From a checkpoint of a small mixture-of-experts model trained on Wikipedia.
Size: vocabulary 7847, 117M parameters.
Experts: 32 experts in each of 10 layers, 192 SwiGLU neurons an expert.
Training: a variant of SOAP for the experts, 561M tokens.
Below are experts of layer 2 (counted from 0) of a mixture-of-experts language model. Rows are named router (the router's row for the expert) and show model dimensions 256-319. Each number is 128 + 32 x the weight over its row's rms, rounded and kept within 0 to 255. Numbers have three digits each.
After each expert's rows: a language model's description of what the expert responds to. This comes from a sample of Wikipedia text that the model never trained on.

# expert 4
router:114122111147152114133147128192121087116134106174127189098134139078146141092132120174123123104140109145070123215054084157156101172145159130164136075136167098169141062117104165104127154141111171
Tables and music credits. Table cells, pipes, dashes and row breaks in music and awards tables, such as Nominated, Certified units, score dashes and genre words.

# expert 12
router:112117078116140130096054135148107101100148079155078125099138095156107095104139082141131123129085152120102115144128143092105121156076133210073124122094153133137092066100145163156166113118111135
Line breaks. Line-break tokens ending headers, list items or sentences, as after Scientific classification, plus closing parentheses or periods before breaks.

# expert 27
router:136165105140105121180105109122155127076097176118107135203171085141169087054137110096106080118137094141177153203154136102168120136204170143110138114126149154133112172131058080132152149173068139
As and linking words. The word as in role lists and phrases like translated as, same as, plus than, became, including, and copula verbs.

# expert 11
router:097154137198112093110107199131124137160157084151154092076073148098115145100115206084145095176099140079145062096095094138173126069168113173149107148134184127153082119157124142110212115176123126
Commas. Commas of all kinds, especially between a taxonomic author and year (Hampson, 1914) and after introductory words like However, In 2015.

# expert 21
router:101106161157118132129116117096115131065127117136132125102166111130079145095138219118101035101140164133113140131087110158093119148116155102110060113091158146159149156135118125164137156119143102
Letters after capitals. Short word pieces right after a single capital letter, as in Goal, Perth, CoV, CDT, and in Cyrillic text.

# expert 20
router:182108162104136119126123161198133134116166089130117135155202079144144096176157162149098119084166169132074139153114178118068127152151114144137130107133139170159161134059096132140156098116129099
Paragraph and heading breaks. Double line breaks after sentences, headings or titles, before new sections like "==In popular culture==", and heading-closing "==" followed by newline.

# expert 24
router:122083118089163096126138110102132104113146111130204135122119122190114135122115112047150141127071088178186131131193091159100079097108101145159218098159077164100093132112127125127169146080110178
Pieces after capital letters. Word pieces right after an initial capital letter in headings and names, as in Usability, Uses, Seed, Seychelles.

# expert 17
router:082133121119164108157114099105141113106138133123193146019135186073094095111130107136127166109067075155115120107121132126100149133148104107157122060119131149143101160148152055126129165165105165
Table row endings. Pipe-plus-newline tokens ending table rows in tennis, chart and stats tables, plus markdown separator rows and scattered word pieces like operation, atural.

# expert 5
router:086113116094071071145176124094108145129154182175142123163097078165178174069135118124143174124120107090085120129137092098087102120092124164182111106103140108156107140112166070083121148097112109
Opening parentheses. Opening parentheses and brackets before dates, birth years or qualifiers, e.g. "(R)", "(2004)", "(from Aalesund)"; also superscript/subscript openers and section-heading equals signs.

# expert 8
router:119185147105139175086121151151171143151146122105115203088108180065165167135139117148118124149170125092132083161116164116142120118147092077099157110097094056132154100125104136152165151117069154
Sentence-final periods, table pipes. Sentence-ending periods and table cell pipes, plus common mid-sentence words and name starts like De, Van, Jones, often, still.

# expert 30
router:162102127085104209131180122155131113147112164082156088178134126149149133146152132100146167182166147136183143127120124152145160127116146123150130124148050145114111112164151135166057025159151106
Math and technical text. Words and symbols in mathematical or scientific passages with LaTeX, such as underscores, $, force, surface, representations.

# expert 28
router:112132128108095197171141117130130205182022147088115106123118092145139117167122117080174156158123144116163146097104161159127128132161143129167149128153125171161088116125113123180124113115095094
Suffix ing endings. Verb and noun suffixes such as -ing, -ings and -ating ending technical or biological words, such as process-ing, Flower-ing, flank-ing.